From a checkpoint of a small mixture-of-experts model trained on Wikipedia.
Size: 8 layers, width 640, vocabulary 16251, 54M parameters.
Experts: 64 experts in each of 8 layers, 32 SwiGLU neurons an expert.
Training: 597M tokens, 4014 steps.
Below are experts of layer 4 (counted from 0) of a mixture-of-experts language model. Rows are named router (the router's row for the expert) and show model dimensions 256-319. Each number is 500 + 40 x the weight over its row's rms, rounded and kept within 0 to 999. Numbers have three digits each.
After each expert's rows: a language model's description of what the expert responds to. This comes from a sample of Wikipedia text that the model never trained on.

# expert 23
router:490552574497504529506480532476458508487536447475459494503478465514511509446552583525582505498498549463484555496501462580500479509528545544442463409548536508491462478571505518446468514517504455
It responds to: Sentence subjects and relatives. Subject pronouns and relative words opening a clause before a verb, such as He, she, it, which, who, that.

# expert 5
router:399500449548523471463451515539498482554418498461532508409535503555486450456487500441477496502555529521554522500558467518480542445521531469543538418506536523540549481531497519511392478526397572
It responds to: Past-tense main verbs. Verbs and past participles after was/is/were or a subject, often followed by by or to, such as made, finished, played, built.

# expert 40
router:524501399548487522509469555468549477442480502521488525492496527477501433492442517486506576541519498491495506471445497434506472533529530496506458527394490534523530494458438459511491526437526489
It responds to: Verbs and verb-linking prepositions. Verbs, verb endings and the prepositions after them, like with, by, after, to, had, helped, giving, solve.

# expert 59
router:512507540594512503536475460480555479564534533531597520489495551553506458558507477487517508587440506508513542481468560452524485496448474497463492497531443502494498550552470523521468490488464473
It responds to: Non-Latin script bytes. Byte pieces of Japanese, Chinese, Thai, Tibetan and other scripts, plus degree and prime symbols in coordinates, e.g. °, ′.

# expert 20
router:506462481540494431521491438504491489578458529505538472550523424444487528525434551528461530432535482473449486514518417452501508459469502556540544542537523494536455491485464470481500538563470504
It responds to: Ordinals, round numbers, adjectives. Round numbers (100, 500, 000), ordinals (second, third, 20th) and adjectives like new, local, former, American; also "yl" in Skylar, stylised.

# expert 2
router:525527501534556440502490521539496498476536493570461478515531411437496520495574538498474457486500544491558435403516495469457498516476524505517461473488460525518476504451462480405464403432522477
It responds to: Place and institution nouns. Head nouns after "the" or "of the" naming places, bodies or groups, such as County, town, University, League, family; also "le" in Isle.

# expert 56
router:543469477530515455495454420534480527512563566517435474503578446463505538457547485455522558443564481564482487527444511492526558497514498576457511457529484467524572506487518476423433464556559496
It responds to: Directions and object pronouns. Compass words after motion verbs (turns north, extends south), object pronouns him, them, it, and nouns like home, side, library.

# expert 36
router:509621540452457540505521521482497556411516439433556526481485510482459529495506459521554505557468591507475508512430492506431517446529408492462539570485517408528506507473508459489420560564505459
It responds to: The and ah. Sentence-initial The, ", the" and mid-sentence the or not; also the piece ah in names like Idaho, Sahara, Yamaha.

# expert 26
router:581494531426521457485549509528471515511422502508522496489540482470489522493448456548537479459491451513529432493522436534455521545488494512548537464497529519549520495525560544522540585485423510
It responds to: Name-internal syllables. Inner syllables of foreign or uncommon names and terms, such as Ag-ust-ín, Ts-ar-ism, Mir-z-alar, car-box-ylate; also names like Martin, Scott, Toronto.

# expert 41
router:470440502524444439578453504500465531530438508537528527476442445489503552441504486546437468443532542504504520457461476552580471433493480501537519452492445464504556550536462421423457575441480504
It responds to: Word-start fragments. Short opening pieces of longer words, often one or two letters, such as b, d, f, et, -f, completed by endings like -ated.

# expert 24
router:541451543461564516464578566510542522501469574482493512488526559445428465448432474507500469533488523510481430460477555449487462502473487453438551497504567562522480523495469476432538461473490476
It responds to: Romance-like syllables. Vowel-heavy syllables inside foreign names and titles, especially Spanish, Portuguese or Japanese: M-om-ento, Ri-om, Orgulh-osa, Asa-k-ura, del, La.

# expert 49
router:495536559540526465426515499435522457480522555492519471446546471452505541497422434518492494470460534497440560498526503477519524495492516548484528525552543511445453535476478485533446488483552521
It responds to: Nationality and region adjectives. Nationality and region words like American, French, German, North, -ian endings, and countries or states after commas in biographies and locations.

# expert 60
router:429507514455439497448531447476473543558500484531467514468473523549448443565489457508416529511509496468564549489568440548448562510501549468439505531518489433498495474431551559486423531525542530
It responds to: Year-leading digits. First digit of years and numbers, mostly 1 or 2 starting 1999, 1970, 2008, plus table numbers and track numbers.

# expert 3
router:554511567472529525511485541510517462419427562495543531497564532457557498493415486482483481539474519470548499534578503478475488483558512468540565505557497543532480502512485532573503494467513594
It responds to: Mid-word syllable fragments. Short vowel-consonant pieces inside words, often after a capital-letter start in foreign names, e.g. unp-re-cedented, D-ub-ai, F-ron-tenacs.

# expert 27
router:486538419438491477470528480558429498525518489518444536530571519502538572478515453480541522517459461473542536518524541481462491479493556563537429566449548510483497534537530489446512484452432505
It responds to: Word-ending syllables. Final syllables of names and words like -ey, -ley, -air, -field, -wood, -ver, e.g. Tavern, Reverend, Warren, nightmare.

# expert 16
router:500500531494481503522488475526478468470471549573431558479577432551505441438525476515468502495491515468455497482462512470598483481474510578495491561459477468459538453448538505398450437489507545
It responds to: Discourse connectives and openers. Sentence-opening adverbs and transitions like However, Also, In, After, plus which and who clauses; also the arl piece in Charlie.

# expert 4
router:495491446535492507471481524562442496494526576518490474570560531513475521529589519444506415491569541539542461488523525513503506501535510542525509422524467460540581522520481472478561536548523496
It responds to: Common nouns after determiners. Abstract or general nouns after the, a, his or their, usually followed by of or to, such as record, cost, role, service.

# expert 47
router:485479500491494531549511515523523429513426512497542532448526494575456538505454479463514498492555466537492434491470528525576491526517482484482502527544493485506533529519435450488493531527505421
It responds to: Units and table labels. Measurement units, month names and label words in sports and infobox tables, such as km, cm, Total, Euro, Conference.

# expert 30
router:480519500498437433561543486456559516536547499538591515577500494471459418518432530585490509469549527591446507481525521510488520501476437515517538501465518540454496533476459558517520512455433489
It responds to: Separators and colons. Punctuation in tables, lists and times: hyphens, colons in times like 6:00 or 1:51, pipe cells, slashes, list-item labels.

# expert 54
router:457519528462530447501519557487532504508480465526535466516462526480482437489448476454464461421490452463535548491440500537451531502462431521571585460467463522507566518542448449462509452552469477
It responds to: Verb and word stems. Word-initial stems and inner pieces of verbs and nouns: d-ign-ity, as-ph-alt, indic-ating, said, wrote, plan, built.

# expert 42
router:452486484470462502416528493465462546537571464512505523450480536498476501529520479516465484446520539534558497506556497600501497529439504516497449516505492481518469443432542453492447516537483513
It responds to: Small numbers, dates. Day numbers and small counts such as 4 February, August 31, scores like 6–4, and other table figures.

# expert 14
router:567516513515467483467515478552512523445576513461511506510418516496509480494489451529586496475549555461482443486521566458576477512490518485477545505538538574557497459518465520491495486489485555
It responds to: Mid-word pieces, pronouns. Short inner word pieces such as ud, ut, ot, th (Garuda, Rudbar, Studios), plus sentence-start pronouns It, She, They and the song word Me.

# expert 63
router:494431442447494527515518457474499447477505457468507466535507453570440483476507544533515520592512474419589495520420496473496535475492486536470494415476515493475529480564504533481541494509468413
It responds to: Separators before numbers. Spaced separators such as pipes, commas, semicolons, dashes and parentheses in tables and lists, usually right before numbers or dates.

# expert 45
router:525520506510521506488488447549464546493558504530527537422524514565538514514574491457551475434511494472473548487553524504502509565512444511465570501459450488513560565521473416547451465512489484
It responds to: Quotes and institution nouns. Quotation marks and closing parentheses, plus title-final institutional nouns like League, University, Association, Committee, Conference, and suffixes -ation, -ics.

# expert 61
router:486597553507520545457464452548512429485410464458487548514448495557522477473523502483536563502524467445500521470461459498506452489557534540552443554511484500468515566500473532451518487517503494
It responds to: Auxiliary and copular verbs. Forms of be and have, such as was, is, were, had, being, following subjects or which, in narrative and description.

# expert 31
router:537468510517511497468498491562550527446492456571456489506539521504551516464548485488508500652471459466527402446480525514492460581496553497526444541524473514427481491525512562474503496513483497
It responds to: Name-ending syllables. Closing syllables of foreign and English names, such as ik, if, ham, ford, wood, ley, as in Haifa, Seikadō, Mohammedawi.

# expert 12
router:451527523531509555472506471423475496469519539434441495527427460461508484529525534497583589483536474542481499484481564476525512480536460545528471529517478389480555490464489510477561476453557424
It responds to: Articles and possessives. Function words before a noun phrase in running prose: possessive 's, his, their, of the, in the, with a, to the.

# expert 34
router:458407511461567491519480503483494505544486561448528507434434509490535499465495477562468533481497528499493513459553522491414472559549529500474465515456513515560499500551510518499532513505526576
It responds to: Line breaks in lists. Line breaks ending rows of tables and dash lists, especially after closing pipes or parentheses, before the next row or item.

# expert 48
router:501544530494468465503476469463458521461453498506482487567507498524447510505493474444546465558452526445493434433553529532486520426560506512575550473490478433526449481479555485514436566454452440
It responds to: Sentence ends, headings. Full stops closing sentences, paragraph breaks, == heading markers, and decimal points in coordinates or percentages like 100.00.

# expert 1
router:443435529572474550539516495487466533525549501471514427490502519518534490496477509512463454513482550519603544474525514487500472480553462440512484548522458496561452453514512461519487508516484497
It responds to: Capital letters after breaks. Capital-letter word starts after line breaks, commas or table pipes in lists and tables, such as In 'C'ase, 'F'amicom, 'G'ER, plus paragraph breaks after tables.

# expert 18
router:504505462422517498497466528479478521476553492548464474480454482495503497516483481513541622497546502557458478469544498508471503467564551594492491497522510489467489512466446515540480460533427512
It responds to: Suffixes, commas, by. Word endings like -ent, -ce, -ime inside words (Rec-ent, Abs-ent-ees), plus commas and connectives such as by, due to, after.

# expert 25
router:552528542549523490448499529484475531508506481531564537448517559456472491481521503465544517461500479440588534480477599575540485510488593517520511502479558520464499466475529590555508521458518498
It responds to: Name-internal fragments, places. Middle pieces of proper names and place names, like el in Commelinids or Skelton, sburg, ville, plus whole cities such as London, Philadelphia.

# expert 11
router:493566487447570474517485493534518552484555515548546508470493531499480569500445531528536478516483532480504494464448497490484523566463464481479480529542484514472453601471511495531440434478500463
It responds to: Capital-letter abbreviations. Pieces of all-caps abbreviations and country codes, mostly in sports squad tables and results, such as SEN, USA, NASCAR, AFL.

# expert 22
router:550457541481492518507486503493551510467452501413474469416480525499467574518575487566545442469413518492563512502560487425468485446451530464464489546399500545424457491559491425497500498513583537
It responds to: Vowel pieces in names. Word-piece o and syllables like Car, Mar, St, Con inside proper names and foreign words, such as Haute-Savoie, Tooley, Carlo.

# expert 39
router:525480484485476528480553519507548509457435461482493560589492473435511535516506466498421555570522443426512546455470483439522517444516438493573502521453473574424501541550465538485493585491494509
It responds to: Consonant-ending inner pieces. Inner word pieces like t, em, ill, ich, itt in German or foreign names and rare words, e.g. Fixtures, Turtles, Idemili.

# expert 33
router:495469534437559483522546535552518516489561547488517513490533443482438544494592466495507497560445457477514485405509539507475465523458502522451459470522479519531507463507462453487541503496544508
It responds to: Name endings in tables. Endings of surnames and foreign names in tables and citations, such as -y in Yevgeny, -ta in Gupta, -ić, -ington, -ford.

# expert 9
router:499483433497512488527525497477519478535493487496599503492493544469477520489400508572499489520549497548534423523538447560488554533498434474514525435508434496490465498499556487473464463550449572
It responds to: Infobox field starts. Word-initial lowercase or capital letters like n, N, par, and infobox field labels such as Coordinates:, Phylum: Ch, Screenplay.

# expert 29
router:456475526499481524473461540536517513477474440542554476422497578560497433537454530482466469532500439535505551402434458515494467539471488483423473534516474474490495464501471510509499497448442471
It responds to: Single capitals and breaks. Lone capital letters inside codes, chemical strings, names and catalogue entries, plus paragraph breaks after tables, e.g. C-130H, McParland.

# expert 7
router:448548470468533540478437524479516429487510515457476536464424511454497506538463493468555576499552462556464533435507506506446509548520446557558438530463532483559517454488490498533447460498470521
It responds to: Function-word "the" phrases. Preposition-plus-the tokens such as in the, of the, to the, and word-final suffixes like -ion, -ation, -ate completing a stem.

# expert 21
router:517484555504560479517465480561460485496489568574430493553548429561502525487557565465412530506390466482482453457529494454527497511485551535482507510522487532520572551541528506504526491547489501
It responds to: Person and group nouns. Nouns and name endings for people or groups, such as John, player, brother, President, club, capitalists, plus Record fields in sports infoboxes.

# expert 8
router:394496451471522475488555478435447547477419454547423537570526517464431492489584448544538521501458508562469428585520488581501510518418578442520460464496464522437590495528524461495449570534510526
It responds to: Year digits and dates. Number pieces inside years and dates, like 1'952', 2'021', "On 18 September"; also "cl" in proclamation/o'clock and census "Hispanic".

# expert 10
router:459461463549438430479445531415549489531485401564533506563511539462488477579496543460490437405592483512468505523582521456501437484486476420473481495521440483493510470514482509461501543435465553
It responds to: Name-initial consonant pieces. Single consonant letters or short pieces starting a word or name, often capitals like M, B, P, and mid-word r in contrary.

# expert 52
router:483506500506371477541473474496549435470561582528515496486439562430557487498483486545541526543501453480457537485557446464512520502518512433495457549555527418530430488497435578440412526518464425
It responds to: Table cell separators. Pipe separators ending table cells and rows, especially after numbers in sports statistics; also stray h inside words like perhaps.

# expert 55
router:480469446455572414504488527448558464477524444521543542430475459475463509444550506443483493496448535552469546566491463481492477514540530511502454472520478495493474428560486527531538463472460519
It responds to: Sentence openers and URL pieces. Sentence-initial words like In, As, This, the com in web addresses, and odd mid-word fragments such as up, y, hy.

# expert 35
router:495583551583443526487477534536477468565513492462510525492476527508474467537495486452465567396569537512489532530502536528555538588524519522529556544510407481518525524435535459540475497456469544
It responds to: Prepositions and function words. Prepositions and connecting words inside running text, such as for, at, on, over, in, between, plus syllables like -so- in Korean names.

# expert 15
router:553560435528503573528465544504509405461496460507464501506494524502492535542432480499498592531521494520468428569470531458541510405505485550569498599493503456515498411450478518464524493479524461
It responds to: Prepositions and conjunctions. Function words to, of, and, for, with, from, in, e.g. likely to forage, located in, recruited from; also Pr-ed-ecessor infobox fields.

# expert 46
router:485454514484495536561621471559492449504494522481541457525533499531490592476504532446446452503546439486499447554504465489452467503556438505488499477498517580525448539470406579531459581502459528
It responds to: Mid-word name syllables. Middle syllable pieces after an initial letter in names and foreign words, such as im in Rimini, od, ul, red in accreditation.

# expert 50
router:482581526567483425467553521428529484545478504423506525452499477482473565458451477529473423471465509484470571489547473547450466517559470434516446506485545450521502509456504502575489464491500488
It responds to: Adjectives and mid-word endings. "ol" in mol, Symbol, Bolivia; quantity adjectives after "a" such as small, large, several, major; endings like -ished, -igned, -ental.

# expert 37
router:484541525541483520535557461541529532542450504481465509498547476510471528489499531487494534486505490497472493418436519580554542531488390515426395478555465501448486582473453502534511513562479498
It responds to: Numerals and non-Latin script. Number words like one, two, three, several, and bytes of Japanese, Thai, Arabic or Devanagari text, plus stray digits.

# expert 44
router:521490515545470586477502530538530514470501511472493523547512516483605544475393447542489491465469542489513533594453469487510531533489474541522526515580498511516463515494524548552557529456445548
It responds to: Slavic, Spanish name pieces. Pieces of Slavic, Hungarian, Spanish and Dutch names with diacritics or endings, such as Václ-av, Č-aj-etina, Bergantiñ-os, Van, de.

# expert 19
router:446556512420504582518436526555532515504505543510503386492502494554580445540492447573444482405437554470466511516554534510470466513512542484490490448427538565526435407528559483450540507513535507
It responds to: Verb stems before suffixes. Verb or noun stems awaiting endings like -ed or -ing, after was or and, such as form, host, question, present, found.

# expert 38
router:499444488465591449507513535477486507529545526584483463530614430506552533498540530528466557437513489473518510401465472508477496556421461573478506453507443560498483507479450550504498498454519458
It responds to: Coordinate digits, land, occupations. Two-digit pieces in geographic coordinates and statistics, "land" in area figures and landfall, and occupation nouns like musician, researcher, settlers.

# expert 32
router:551502507499497420487544523525492528496522466458490554526497475520592536471521459479452511548497481489641527497504567469473523533433530435529466509559498432477554485505564465449528486495557533
It responds to: Word-internal stems after consonant. Stem pieces right after an initial consonant, such as m-idd-ay, sm-ugg-ling, M-aid-enhead, h-app-iness, b-atch, frequent in song titles and place names.

# expert 0
router:524562529540464503435536512519545538522536525493436578491507513574536428527551545469489498522422524481541494503505539504542487467565535449473485464439499429511482545538502529494503540493558464
It responds to: Accented name fragments. Mid-word pieces and accented letters in names and foreign words, such as Reykjav-í-k, Disc-og-s, M-oll-aoraz, plus words like following and final.

# expert 43
router:442420554461533562477465495423516517559419547476502457554471537492546534554474511501543495552444510532415523470533470492499520492473499447512528463520465528579549463493530500469523510503495474
It responds to: Word-initial S and consonants. Word-initial letters, especially S, s, P, V, H, Gl, starting names and words after newlines or of, de, often in taxonomy lists.

# expert 13
router:426520553417524485479525483513483465549557472479550495539534500515517509537463553537530493528545476525455521513508460498538482431483512522425519538496487469461500516475550448488464431500505402
It responds to: Initials and national adjectives. Initials and abbreviations like U. in U.S., J., R., plus national or gendered modifiers like American, National, Men's, Women's in titles.

# expert 58
router:504458381515468526526427467526483538497441513496456435467435528461502476536532461440502537564550440511442506559494496437530513435496488514528561537528466468415540451476449483522462438472481476
It responds to: Conjunctions and as. The words as, and, but, and comma conjunctions linking clauses or roles, like released as single, as well as.

# expert 17
router:516479492490538502430570482471447519477496448471489513552486529508466475476531570450572459536585427511523533532467483514405543562442479540514482483447504545514489477466545560536528466515541556
It responds to: Plural and name endings. Final word pieces closing plurals and names, especially -ia, -ens, -ers, -ins, -us, common in species lists, e.g. settlers, windows.

# expert 6
router:441470415429479531530490497491543504465457511457432475499565531482439547504497544472473437480470545491531517488455495427476529452470406443550504528424507476501541478518567487562591493510555444
It responds to: W and en pieces. Word pieces containing w or en inside names and technical terms, such as Ca-en-ogastropoda, B-ow-ling, capital W, plus surname fragments like McK.

# expert 51
router:530444471451545604537510538475506521443464503568526473484479475460435498535484527553567442541436562559457426530475484469435441462511514481537530463566507496499482431472511452541535552496524442
It responds to: Vowel pieces and clause joiners. Single vowel pieces inside words such as aviator, persuaded, Actinopterygii, and clause-joining ', and', ', but', ';' in prose.

# expert 57
router:430460516522466485448541525486525508510576542498547405460486557449466545511448514543510425514516550485512534512522456455558459521529533394462494487521478500468532493532537508454535534485501480
It responds to: Capitals opening table names. Capital letters starting names, often in table cells after a pipe, e.g. | Sampdoria, | Cork, Sanders; also the word per.

# expert 28
router:555574516477432530559549551519450505541521511486548537504433492488511473518514423419536535551549493502499519513452450454468522500557529510466425543504493572452547542489518518541447499489519445
It responds to: Word-final syllable pieces. Closing pieces of words after an initial letter, like ire in Fire, ope, ú in República, and nouns like good, Song, School.

# expert 62
router:481432513493542519541499527409483410478474480559510490532483451515518513537515517503453534451529449537544490526525538417433450416543480537501430451458489507462461464442490546482535441503539555
It responds to: Prefix-following pieces, "and". Word pieces right after prefixes, like "e" in re-election and Micro-electronic, or inf-, dem-, cont- starts, plus "and" and commas.

# expert 53
router:518534551493514449436419449494423564470538502512466487534537509534433498493506485520500488554474528510568480531575504562538590490456587544521478571482525466491510524436586522488468503539508469
It responds to: Year and number digits. Digit pieces of numbers, mostly the last three digits of years after 2 or 1, such as 2013, 2019, 1896.